Experts of a small language model: 1430M tokens, 6074 steps.
Below are experts of layer 5 (counted from 0) of a mixture-of-experts language model. Rows are named router (the router's row for the expert), gate (a neuron's input weights, with its number), up (a neuron's input weights, with its number) and show model dimensions 160-239. Each number is 500 + 40 x the weight over its row's rms, rounded and kept within 0 to 999. Numbers have three digits each.
After each expert's rows: a language model's description of what the expert responds to. This comes from a sample of Wikipedia text that the model never trained on.

# expert 6
router:441482461522519480497511613487513563586519491525467548521469519472551454389551509504533439554471505511495468502511482460510506460479453508453501542562464514440480513484443481480442512515502523461476498390488445452514499449489561504491507494
gate0:521526534504478454533503467470450491530426536478553501547601495527507498584458493528515509517452566460487544576507495563448529586499401520532499541454514486513517533470542515456541438532572439575536485552475469514507544468492399555505455499
up0:506449449561470576494480510428471543506559454484487480476470523466531486530461454538530493572453386415499561505464469470506529513511459433455517504486405526539485391494511455478492465441481466483497505557496503492518509473527468421521432480
gate1:479413544501540525446484473555527529529445449457414435418525504549505466413501554516616474473540510512385476508540506401552496563503572488398497529492470529434530479463541475451514425512450482539537513442428539451481508567558526461484464463
up1:556500431515479451543516506560476501486495502525544537426484472493531521449545549479551461504435520473556568511486492447522545472527575423480499464490478464474493451438515470488469566502539571480467453488463493491489504516498598460533475485
gate2:503536510531492550488478493502598505515580497566477553576503550506517555537523481478488494539465486502523520418470416567516494476452496529561490518456532513482519498469553486513430523493501469493530529484492558471508565462565477493557500508
up2:470564482545554556524513451479390429483504417540484474514465499504508531453535563551566510523557518514563452487516481548555535513434543396491480468467504547446526490483545526466491512552526553529487548544501446512478497484459516468470436523
gate3:557458556475471535492557507499482507466531507499470431508543581488499510401494573452566449506559511538488499510433483494552494518505503521441471509559553485563518527460471490453454468536445527438582511589585504476566520533546514511424511518
up3:496549473513492481555445472535458496464472462535487453472533509532502491514536498591478502483455511497444462571538514501513500475570509473462517509615512568483450549458603571539487535453478437538518497538508531494452501522466539531491530536
Description: Table and list delimiters. Table pipes, list-item dashes at line starts, and the article "the/The" or "of" in running text, e.g. "| Belgium", "- Listed height".

# expert 10
router:493492429536468515513592437519521523424535495513495511467526549517565541486462494480460537502480483515494538505518536464451470492550557428493462459454534529489516490558496433553437464595475460533460473546524482510442521435451449465443499509
gate0:431486406503452451488489547552494466519502465490503505499494480495489451541502526598498561527566539505546434514487534533491435455491503567519512509525457536459519486537508515504470462445482525497528499545477490547537462529502471557548442549
up0:495456520542545437508484460523503481479566498507491462439551555407517476464485433552496544527457548457546417477477465498486548506512495477457545439504543516519450499499403444541538523454492517428485583505531572588503536566514518516485473509
gate1:497506542570527541504445402469510474433512532455608564487581509514451532495498516459461487492521525521440505419519440496527531462453460467468507434503469510547521485485542493518480564510531546485544423521513534492582466499520521521557431501
up1:442549590494546465558441478484507419583548480452540469513425458467464579529502458486502505481439449506490514549481542514444445495521516509445472499552447475460409503482503541505508489614515454543555474485475514496489484599471480536550555471
gate2:509471469494528488471481494524433544518509516486465486428481410502449496486553491544492465520466441443514568532484431528465430473570473487528469528467441510557438466528513533520501417514454503496467542496451452477464456547478487529503552510
up2:495485524450471511485462515474539526544466496557553478495551470507484510455550579531509504576495510437500547511466542457486566482562497526508561535534476508535432434449513514465427529565434493531529472503504461526469541493421449550571501468
gate3:432501489466488441533501494562527462485522534586506536585518489451519488558541520557457467509488551423529481528485561580589460488406559458462459442537470523531449502544425505500475440519477486479573482562469550550538531516431497507437505470
up3:483497516509536584472515472553476448521495480481555499509491533509482487469495525506445523440530554465469551494453448522546588504493548510495486495523478507459506510566513545583465488450445434499527483503539547411511466448494419425541525461
Description: Word-initial capital letters. First letter or piece of a capitalized word after a space, often in taxonomy or initials: Order: G'obiiformes', S., RCA, Festivals.

# expert 2
router:538564505466451495419454553476485485504497451516500536488522529600405506573488512495521545439498470492511510476498526525515490472537545536453554498411470517515451519534581539467521510490536483502521466496548483483525467566488533519539483515
gate0:510489553507535456603483515477450493441479509554473487492415502519490476491462588509553444513488490547548526508513522452509448490592499462516495528519525511502550455557493481528448477536486576495519452559538453479519510517536551536446517477
up0:496478482548500486480508428466473485519533462464523460435537456446516535448487466499471460546418477508506525489473582540373492496547448508531483525529570563551576523464444498470488486485442468471532538483533458525560501576517438481471474477
gate1:428492510488482497488481527507530509512465516586533482422486552515447506536480571558460527476564394463489550520491444506552529506548550500516572490426485562437541512443553474521476508585522450552507511534524503453484471584488518564469463522
up1:477484498451465442445557497461483458460497531526544471498551539559465587510502523543553476472462521494483578533485482511515524553477417483503511485533535444548505487486572546480466447501515490516545515468483469492473491492519545536522490566
gate2:522527465515481497467454528526494536488440493488577524525441561520513457521546452538527515561546520501535519509482541531510551449520455520476568472493514479505562478486493430570468503461542537493561487420490494425470445610514480466474501441
up2:526459509466475586523469482594550494450520462515510416567505491562500478533527498498512490504489494475424536492502404475574548456491530544475449465518444517539500569487529543558493514447536489498513544439525545469445481520482468540508543597
gate3:537441530536496464491502454555507497527516559480459501565542480547500558492459522528439423544437481451486520516501445422525485540537540456447468518487482521504460530529493554470442466508482495545488520492460501564411484474461467498513527510
up3:498467459456531493537466502587449462529439523510493449449554489519510559491408438437482495516551537590531491429532495439448458501541426515483407477474500511526567463475520504443553506468504513485525551497473504549437512433498490494522545512
Description: Noun endings, head nouns. Plural and nominal suffixes like -s, -ations, -ors, -ions, and head nouns such as film, series, War, often before "of".

# expert 8
router:481537558496465540554526502488525487573473544496561502461617513502427519492555479565520499549423494527472462529438511522469487506481490488498518500540459488498451446485565511460533543531532549458537458454471555455515469481542537507540494537
gate0:503559459466528410478519537497499500404468523478446573453386478570463567521537532493549544529476512511521445480493496479510540489457460442433469499462497492515533476474465488478486508516580546445545500415504470443564471534529473472454520498
up0:481494556473477498483448498446503581466569490536490450509526475472503455515425546543505569440517497478579472448531537501516565484497615477463483434554476527525559445546494466489432484520506499483492478516476521493547479440564445536489530496
gate1:486535499549533532518481524486489474561490495478552504527501475475541477534468517489539520563501544523513482487522503466469458505485529525496554516453559441552538476450452448420565508472500472506501471574527524466472495467548413513575531538
up1:477517480479552482474506558448514451523403442521473523480515543499439486508527466536508573461498481500438475470547465494522431520537514544552529463522442512514546480457484567493463522480471479472515496482467554540540492525476516514505484493
gate2:519475543494520555481534506504545521501493512529483476568486550513462490517527587501491471498545521483467498454575576529575431555514477512487544532462472538574462475494463533494443498435555509502476499483515496573479544573383494582546466440
up2:523480508530483492479548530557504553477475464515535446492479525445478435453494502405460512488502490551498444533486463511479484510445438481549563468459486494614473478509456505474486545472548533443508463518539437549536492515449522540535491486
gate3:466570506543456479482510496479494488471493523498516501487509450474441552548530474505537510525544556422490496448495506502486512539557593483523444517463581525544565496498514508508547509484524428532501430455548561508503451467501490495503569516
up3:440569526473477488578396539489532538541533463545478529478530520479518533452450473464411439439497527399466461512412514429511521460464490498478528517540502451503517517420521561513460524529484545498478560503515526475500467519534518535509497471
Description: Name-final pieces in tables. Last word or piece of team, place and person names, often in sports tables: Tampa Bay, United, City, Beij'ing', Norfolk T'ides'.

# expert 1
router:554472435484536500550494471518505460413494505494556510510489447480483472537529455519534499554551483420511501423486617526525520514428504490489452505470558535501508552488478511498571545534464466508479486572477540516481490522497463460505450443
gate0:470461460536483558491464455430564564457513513472562493530454453572525486479559487493545443502479514501468514523512499537470486525478531467496514462499511490477486519511459466483458496449554461528398448493497479479482535439491517533498486534
up0:466471440476462494483515530511508451420502474470506479485526529572539527510445497552511487452451529541445534478547482462445460489505488432462464514556516509485505528434524525474537480532512570464412520520581480535526517572504527462533536525
gate1:458475533519444520539420472500518512527496465518559546525506511444468490501477517432402454571552438407551507549528480448467476425509552473473513480469502413502519480428459551502458564499477538458497512500453521492436470537513454506540446442
up1:462481450459413488499569529480429509581558477566493487583500496500444416445513493479613534551456504516453599535505503509482483551512509538548494538525546501445506469457561515502544444481492545557479484550524543450468407475532480517538441462
gate2:503494439459554501459527455491546552477407549531497450490486499489546557522475457487490416406511492489470510511408459455549481500556539439531468486409451536484522499530494488447535490561485426504457506518479527421505488539519457505474474494
up2:508534421533478511499523383583446554523559531482488548508503531513490548585567531529544529480520494514482530528508511552550509544490517515508577449444516495456514490511480540570477528542457532596577468469523571527516585502546439512527468509
gate3:465534502523528582484529514508550468503560552524544498521518520469492428454576571546496502471492507562492559515531487452568464453547568495446426476566478484483483496495550483404462491537498532485502484550457511521484492541457526427484462508
up3:534483468526462503430478521513489495563441531446485546509512555535487451468406504493520534442545505478521459453501483502505445512542472478450496489503476504580453536570456513510537525509566483513532515471484473484457530560503491500553485489
Description: Pronouns and word middles. Subject pronouns opening clauses such as he, She, It, plus mid-word fragments like g-ou-ge, matri-x, twent-iet-h.

# expert 14
router:446481630497482522521541506467532446490449507499492496452490500537523545579527539506418431436489561568467575482481446532530506549448452441575482512501475529545541498566501540502512463503505495577556507562569475443474494517563534479470528518
gate0:547503448545464502500484483570457557527507511446504455471544516519499426546500527528537541464434570546483471491514526546508536471494582517524485523588479543424577478549500500526491588566554468502444479514488539502542519512513496490457459554
up0:488473449475502481510537526432481543524564473471556484465559441541476473495443556497443518533523504464489503498510549464478463514485443572579486474523445547475574482517502457444467521520554495484480432537459529524495467490515493484479470524
gate1:487550530586537555453494505479465522497513488485464476498514456417513592467458520518525469541484499512555577476457507492568470490456502465521474467460482490586481529450498509583524568445530521509504507555471459541512522486404457514501455497
up1:478430578582495483519533432485644500514516564512488499598531409492509551490488522473529484500534541570512548481519446569538523475467481472491498435483462530459467439529469509538551549495495503479585512541465543445498464538513558518502513491
gate2:528464557500456460490524475485524511469531536554522562485499441514462495521541476452478436513475513455491557494521631521501479557554520520475505416418554485492559556539481551499530526490514471472469540524499457528511526495508585548443507514
up2:436473409520494538527507471461412452481549499487554527486450504433407560538515577521499475504589503532449389527507478508426441491504517546491507566502484499500483497474552495529487583459526489492504442521498540493436467481487446508475487542
gate3:496479421469492594544450557525481518475458551459509471549534465521510511458518483518471530528579518512553515507480535507520612577532478519474486532539555482488552488492476515509404408519529460501482460517537516478503539503503485473566487497
up3:440543620552561457478521535505546488551484506515445423526481528464609488535468501561447518404473545460489514495508488516459421518511447530432476478538543551505506560430464474461500572512481467494482538523545538522456503469557460500481604495
Description: Digits and numeric spaces. Single digits and number pieces in tables, scores, times and dates, plus the spaces before numbers: 5:00, .659, 2025.

# expert 9
router:480515548501536493452481542477471542583511476466499458535501497494447448520474475481457433572546532505519489543485454526482557503473452578505567519527459413491519466400508497525437512543520543448487558435472481485554446475582538562529467475
gate0:513512506487504561512533564462565476523520525521548518468455512481445460481495508482484526497519519475482507495403472526437525431481417494509487490517473542529416487458538504468487534513561488505477489558525486544452478493524559465521438596
up0:511514495514450496499485486574388476482468531550484494515473472454473495471600537522515554515492453561520539459504541511452421491468491505545500436442507513427531549569500470522484503505467515490497465462554434491479473447503554491560498548
gate1:387510493459512457492521462533458515511457521488452546466513519464548412468465459516523554585490578461463448464482500499470511443465522457472488474476577472510516451476568517531478448435507478520447488423547494424433520592504423501535508590
up1:505493422488577536485472435535496446479540494490547556452480518494449563561505501441503470400530563561537519514541471455563485552559548480515530536466493577496558488541486529456533484434460449465542555499518558556525516493501531458537548471
gate2:501563508516581453459537562507490433531537453552521503510472453507491523510430419548515488556485483531514556468461429480514484468491513492565478487541497450435486534449536464510535505454466416420429537586447535429448539464416501575510439508
up2:479504450504517487502590583498556497442473445460525438514602478549515457525556514515504565441587562458477486456526534523499499411543487523475458524481478556517484471510472489509557534493399438479522498451546466519515531533515500438490489563
gate3:502422486578559499452509503529541561588458482529455497461535500570410428468511575470530515518461449419513451519473444522532438433499470514520528555546478516505457409468535498503552488550540493569508481481521461499490492500518572572479496437
up3:510478488531481520468546507488532476491513491454450484520533491524454538453440434525533499474542474521510478436473526524545545468563496462449537452470475459588518478463532476580540518432550521504479507514480537519417523494478479474513452555
Description: Infobox field labels. Infobox and taxobox field names and their colons, such as Country, Kingdom, Class:, plus coordinates, decimal points in percentages, table headers.

# expert 4
router:460543468506486503548543416523526503416487547481481510437528483483510541406507508502498518450481448501485497463518437516468530475531522491515445480452539531507479479564494457478446499666530506496476509523513506544427570556539480504522449507
gate0:551572466471447537519437521523478455564461495529468581533494529525422541474495467497591505588445454486558561496520511454546477447500470460501487556426548527471572523469470426484522476530452552490536486480496516498528480442444552510480449594
up0:537579540500523532541573517420462498547510562465463504536469502534483519486546532542509467450461474492574534442528476482476450537483485418471499427512479461550461545459565453454508465499485541444431550518546448539432510525470483525593501433
gate1:576498476522460486467500559480543494501543446564552518519437539526539485525489450519488510490569455489476445496513563443494554508506517541506551483488510502528480444449468529362541516599526510487516489442489536520564558582408549466537474476
up1:533451464499465558569495454449492419482475511457540538479462550459564453467470513531489524505483519526460544560494574583475455460433445517487547516486530481507556579577499438527521495497494475473524497501461481570485538524477477469536493497
gate2:475467502519506454526486498544428518508565464436538510481495579428579561541455402494493570440506487483499523542444535484512553488458510488462411515462480459518512517515487455434468555457454482535593531481541490448509572480489442508552507468
up2:461612521511526497491522485489456500428572514517444498520418453456485477530444503521527495490581488416456471531425532550480535438442460494528491565523595475522519511472474421524470516429463460499466490515526510569481518587435524478496519486
gate3:450539495486550519529466450489411503467527518491529492469498480483485437479461516566456532467502487450503468503524473431485573441454496482399503512487489536424463466554508490539516499477461472443512579424481424523469498415527461494478453524
up3:593553487553450500538503474568508482552550531479436484491427531489450555481493499447499481484441478499507447528416584497476518555488500479540507499521609463522518554529514470478502493506568469472412480503519476481518486493462516546534418526
Description: Foreign-name consonant pieces. Letters and pieces in non-English names, especially j, K, z, Kh and accented characters: Gwang'j'u, Shir'v'an, Asb'ó'th.

# expert 15
router:564491473510473487568448431549514530458443458498451505404446573524533552478497543478518557507492446528476490504505486433475486473500499437514563466464523525493467504535427481544500416617483444566460524525501514603502534491458440480460483498
gate0:494486506422451578533459524502554514524502478532563587472526464427466442468481469546580624579464495488544490499518537553486514533527488485549490498508583530422474404476544517466530443431522487586544501497528499418423541531521524502532504453
up0:559435504495502531581453483521473518474456490463541471624454468427496502501444499484537525486554520482490469494490492497507473485473447560445533541577525520502493566485535497502450515518469582503505481526424488455478387526514542487414429581
gate1:429518456517461486488425446412486496506526515509544588474517519530562485515472508513487528464498419474571518491528519526533476404556544496480475539517546490460478562417493544439475504474590463493498545469524490512477509460502481511500569488
up1:603486420574554445422451410497483517482461480502447576443431479495512440510445555509507525489554492466572487508475618553495554534505500538473492466515498463543504527457467467513509501505563514465464486537482517484410564555494492517560477482
gate2:489503474516534538484535507495483530488495549556424458496482486529529474569555471464518490511546478493534526484545463536548549573507536490453536477520458508573459483459396453463606526548482526458506442488512519600459544589434476428594493494
up2:499484548543461543526520484513487504452586511488514523476499474440509498588524496478534484477489523493487449544533500549480507513504381465521515502491469438461476476495482505516530506485594514515494444465492550487490459484493471493557478529
gate3:545521534553434546508548543571490532518466519500507513533452519479537432516543519511474477506472486536551463437588456445505532482531478510455447459393451557535458490442530463500507470552494465479478476468535468506530521457567449591522454569
up3:540516444538517459446514513503474575544435473493449462529504534502519573512510538551476564485421569551470491495455564470471508464538515566493424547571475511551556465528555427452456527463532505447506520547428534558569474517465445512466442448
Description: Word-initial fragments. Opening consonant pieces of words split into fragments, such as b, re, st, con, sh, as in C-av-eman, sur-prised, creat-or.

# expert 12
router:509456463447536486455522563463486473575509495447482487568491505447510412503423460501527550466527502492547521514511466491543531505563486554495520522560483526495465551433511486451554521419509540447488545472451463567530481496443512588510509536
gate0:527555483471479480498458507524509472472554467419420527497474443484434442468499497411535499488509495488424475497471482496547478549560502467471471462525456504432490496487466461457561494484562512535497439462564464446584466562513517531448529460
up0:443516515504484540492498559421513471519517495501459506462441487486488462488564497481494446543492525439492518495479557509503584471564508533512510552506514557468479458511507480539478448413539485532546446468500465489493457506515522500461434542
gate1:481512464466434435473481535538513529497485498486535563516564497441501496587412452486537494527505517463549502509542480519489508529466433570548456467493401449477520502485518526527471525518510541481479501415489569540495503534457470504547511592
up1:530471505539461459494537434543514565476497520568516501503463453567549524502514524467539453523524567441587522502504543418562444488499451499452526489516532490601519455538461460464455479442471570548468423491485532511491573472467480494524548515
gate2:564533480448571501502555499484417553556498484527422429525504453517555497459502456441483505503501477540573490567558513450538510504539506448496499498425512513517537495467509560456445487503446463528541490500494460463549553484497525497463450515
up2:518486523494499485471564489493517563470532510558549529503486551476433484461412560429503485454492545553418537508533449531510452470542513483553476496489530469445524522438543518505483482624542547504461442557464492440514565573426479488504470486
gate3:474502454456551412478551545435602487553439539520538524494511485488548440431527498484501466573559489513475448498500514501497534406534477481578500484498493560515507448529544429480533538526508506468542491509519507527403526537448496433479506518
up3:582518530588503526477440460573524494482516543479512422470509523519481596495429472555523514429455482508471473545480497503539515533467562540462529539496429481550492465521416538594458523501487537501573546556522519471548442523573433463449487506
Description: Function words and verbs. Prose function words, auxiliaries and commas linking clauses: was, is, and, of, which, who, and the -ed ending in look'ed'.

# expert 11
router:556501605522482510460510589495500452485551524527528526471481473535562556544520554519501473437516531539516563495468446524495461552471487482546474463531479504513556519529484557500474390476506512539528443564515481461491472439538521445420513501
gate0:538490514471529453472549559480508522504498499528503464464529540467482567550534432538452472467494576572476504563534592473478449549552540545436520512518474393482521528497531530502464553516529608470458519549533456564572509528522468573537521497
up0:496531529531494466562489523559403538504528567454470439559372488476529462564545549513513497491515502542566511593520516545536420514547451544495518514546497525532468504396519446516560463450449441513505462491491563489474452511563570550532465486
gate1:476440458517494457555463462493482488563531491503505474471480545474474510478451472498456526519503537447529517479534556546500521471536439523462472573427514493554530510520469462535436487487449526505508538552496507500585538453609448505510469567
up1:495530441503528541485480489482459441513543451526483491539519471439454515531579554470487477439513489553546572534487455467512579469472437442542540542520570508471492454461465485509466441527478466517503584546421417479524485531519475444454510532
gate2:446491489527522536536513508527524511515433607525505553480413501490476477456513442527495491453501490485521485518547544485558473490496533472458430467492514459514491471499483537524515476497518509455482497507527449483480522503510510494526482478
up2:487432570542514470478526403516488512491507519532563495534524510489561512527506515503462517494500507462596505473507468442522457427506522446515503490457464517549531502496477541491500584514530532541464514449482405540477493513498495453472459560
gate3:538485507504499603451521514541492462449507528516521409475509476497517449522420580444466484501519463480464458572499542454512452427576513474529561427480506518496489467529474523482525505537481484523457557442466490526506493474524532447569485492
up3:531523530454457491472510550528483454432483478481467509495451489481526492545439516469427518471535507545491522552530437481538454526527454514507515558523514560486460412487511463433528557535467504545505479571494496564494483558444498567474547497
Description: Spaces, years, hyphens. Bare spaces before numbers, year prefixes 19 and 20, en dashes, opening brackets and compound hyphens like little-known, coming-of-age.

# expert 13
router:497505574524542509431488478477451465523482486485533512450527464527510475580508536490446494453481539573484487460531520591524462528515488477511472440478509490543474459505581475468577483442523545490527496548493508472546463577509544542484538524
gate0:430554528447517511504537449432428530474477478481479499467505454594546479506504536449542506517459537554510515495543535503521527481559488551543546521472455612530480496476484527610481455447490514498529522478556481479520522461518504477585473431
up0:538525584526507528495475439420524492448473465505506469528493468581548407478467430511479527500534459449476487522467553550436464516533470513488478505484482464483479517436538549570472434514492519537495475502537554564491497472524513527536503511
gate1:557526427438552526400532482555527477467445492516590524466548464534459543503428502527523472456486395524516448548533486510553519373493467496436531543528495458485494483534486520426579430557530542565483510455516476525534410529492495530525491493
up1:519530487492485457462458492572496430472540478493503457575522526513550541460447499399485515490537511528487510573486523468407469504390526479451483450529554576426466416457513478491590505519517540472538491528514527507448512530456579482484517421
gate2:553421477484462562489554484463451530603531491528468529481499567498509487487551556497442537524527480558503580485512443547424472547457591497505523465544499498473511447539469562484477519491491541535502493429566431505489469577462533507441454450
up2:494512505523548526466412515546514492470481460506511526546533417555452402418490505495514470486441537490410490490501484483571493475492488483447521436511528477461471475460452490500457445452482439480512566526513505502509487565501532454491497520
gate3:510536520504473423511432468471541435584520564447515550538524504525521489485521504542562502463508550533582505503535478567460539471524522421437548465626522560473515521502452527430428540514421521582492541512460527456512480480510532480521498472
up3:545567434438554529482521463456553513428514460510531544525443545528539448479564519504590526524502577489536529490505476461501585595505508530464449536458452511469481443529533437498507475505479453505559592486487527510518514526472550496467542467
Description: Common noun completions. Common nouns and word endings after determiners, such as years, season, University, name, state, and % in census figures.

# expert 0
router:470531502494423486552447476509539565472458561513563430546524421481445479516556520535551480556505530442463487501487536568491474508445480422563494488480521508501512503515507552529538579556464441497519536529464559502499546444549456503554588477
gate0:473591445473476605425523427537471510454487465508516519542550486520404536504560524521536447508568517480506509410530526531449483492478534474484453491429493490411502532507507510463503518451481552480492517467573530520528482418494485496541457492
up0:435479505505508552474466473490523468460569499432535462481510488459434428572518554481469470501475521544528482567453510590434537499561590529534566507468543565505509425527454492518474424518478455478552561583528491528458569533521542541521547513
gate1:452513496515485470507542463516492440529436492554464516488479503457547508521482559519438510420432511492523465477503405519509449511532513450551457566484527527586549549568513486502475451532542431509518504511553459574502546446514582586494549485
up1:486485546508455490467485490502507543542416476407481492484426593496465508495496494510536457476415513555493516534524552454505514551566437452492489504528557553486482495488460479437535414482566464551514517535520452541482478408596521561485520477
gate2:495533527468476493537528530462590540519471391450512539455503539529454546502550486494492499535511519448530428496455481485536560524487500445468566470389483495496530557513456542540548610529506544555450499534556488503526472486467462503580501465
up2:562384459507501556507436434541493525517492520531488473536429511494474468509492515525517541496561534523517421503530566452499486523516509556495514459482422484445387519456436484431496419561497395504532475573431541529500591548536518519494522503
gate3:477451494554502478540506510458635459492531469434524544463419543546486564478554482491484481538474493489510491510500444550540501558581560475409536551466443497561525536470506552529544410495492445472440464575487528504495498540449515472501473482
up3:419593574488442467479486486470550507450393528429454446480461494504490448535448476492505541574495530512527446417484516416454486569556486491467497521494514572485468499396481483509481421470524480542537502447524516474394450510485420529525556572
Description: Name-internal word pieces. Word pieces inside proper names and rarer words, plus common first names: John, William, Daniel'sen', Whit'ec'aps, civil'iz'ations.

# expert 3
router:415479455524513434497492531498529490569493505471444462526489522453524470441512522443517535562507453505548447497500554494522524522524510566447533510579487486438499523437518460505562553354513519486511572506476472569514503554440539579525503494
gate0:486535450487530503516487493576446495537522469491476492464435439482483616466529479559465515473498567446479519444544502498489535488499465491567567568356517528442441489470529502510522498541514478559512519608502495431521484510471473438492501530
up0:471474513515464518489510539557481458479488479474491471535527521447500579537561475521445414526512430482503434447503460493606554495450494509552580515529508423541447525465474451581451588538528575490581533537489559531556467509546533463548559546
gate1:485565439524525475481506476494493454538487575570493533452498443413562593551539544530476543494508587498516531504488537492465401489500555510499512465517524479452508505486559428500537547486477459472460595536526497514530520435523468513527489473
up1:530541448522491558496566542529450557558513504542489500483432452531544604486467492479561492463457545456471502423503555461468518495440504494510590500477512462484482476539498460432455513408513440484535587526571477418580522556493521548594520461
gate2:593451538562440530484483588551519422475529420528461527471459532478493514514484477457538420456516466485433463591499407472523531501416523515468499476465486492519474506424513505487520504515530490478470537517532471452552500554480444493479459511
up2:526483454485486473476464462509503484524546554461603539458498382540519450521480429527372495540456501440549517508520510484488508427460446520492539540536518510541453499609492450542479521493502562531496504509524436546497505520502430438442454462
gate3:487433515484520462484495357483585506481487426516513541501567495434505439523536522389557494486487487517463524478602439478508475507578520511438519536458524492547459523473497468482526453462501578438491488525497460501460483552456401517487449543
up3:495509517540521516496549512478532499512497481421501452458521460539545473474509466543440534460515498484524475479585544460500545573468568498535520414392437536522540457448544508552494528460473568539435480502457519495513542499467520494462491430
Description: Determiners and function words. Articles, possessives and determiners after prepositions or verbs, such as the, a, an, his, its, their, this.

# expert 7
router:509506436490543479485510578421452462509507486530495507608460481423491402525436445509504462483484518464504482539495450476538516512529512511443502572536472486489454521419423502446532496501496547488496476417496520436499499488455525537471506478
gate0:519490514491573455507511503524459493479474474558500471535567455540489459494517461478510499453497505503492487473489521541427553504489412452505525547527541511544484492481509491488496515527510508511523491452563488439528382496483539497520469498
up0:543487528493532489526447473508537530432439529497490543538459514553522505460493571555489481477512538489505534485531474483565392511509560517495505514496559571561482523512525413466525461449506504524525498430457483542483560528473513571517437474
gate1:494463468495449526505535449498483526487459485455523479553534522587537523539526468488533532490511435477507505559463443542542574535496464481462491508494489492552458553552545493455468507597435538515485478406486471517503483537506508507539567503
up1:448559524506479416560521471534527508531547466511522507470412499538600540499549498477469487534542454546553514480544495488537550455496478500477590491495472400538505533451499482415519485499534438478461501505439555444504472585488508576497542518
gate2:467435509511533439477465469514565521542507456486514498500565461479451500493438448540541447492460562543502430537440498510514459533421450498542546499526526527519472503547520497498467540512447543486501515484440523500475571506554384502431479569
up2:484514510420568525569462511531502519515528557489470455529421542427502431490565534534399541427486564502473544419517515426520490486445441481502523414493527540512543483506526504581487510452404511534483496571486502473473539508526544529484374473
gate3:566522541500537533431476508502502471565468574481540402499490490462533508511497586466584498494516505527502565453571511506527484458389474473393505528535475525472453496478488486565537468554553503416468534517514433484529523452451488483476529462
up3:487521483394565440516542530498478567537471440496509506479496417467478542474474481458492501567496564499561516501544551460444486490427525454480478589508568496570457443459454498461464453565488537519574554469512426481456514544513480515470546469
Description: Punctuation and clause links. Commas, periods, table pipes and clause links like and, was, but, while, especially sentence-ending periods after biography openings such as "politician."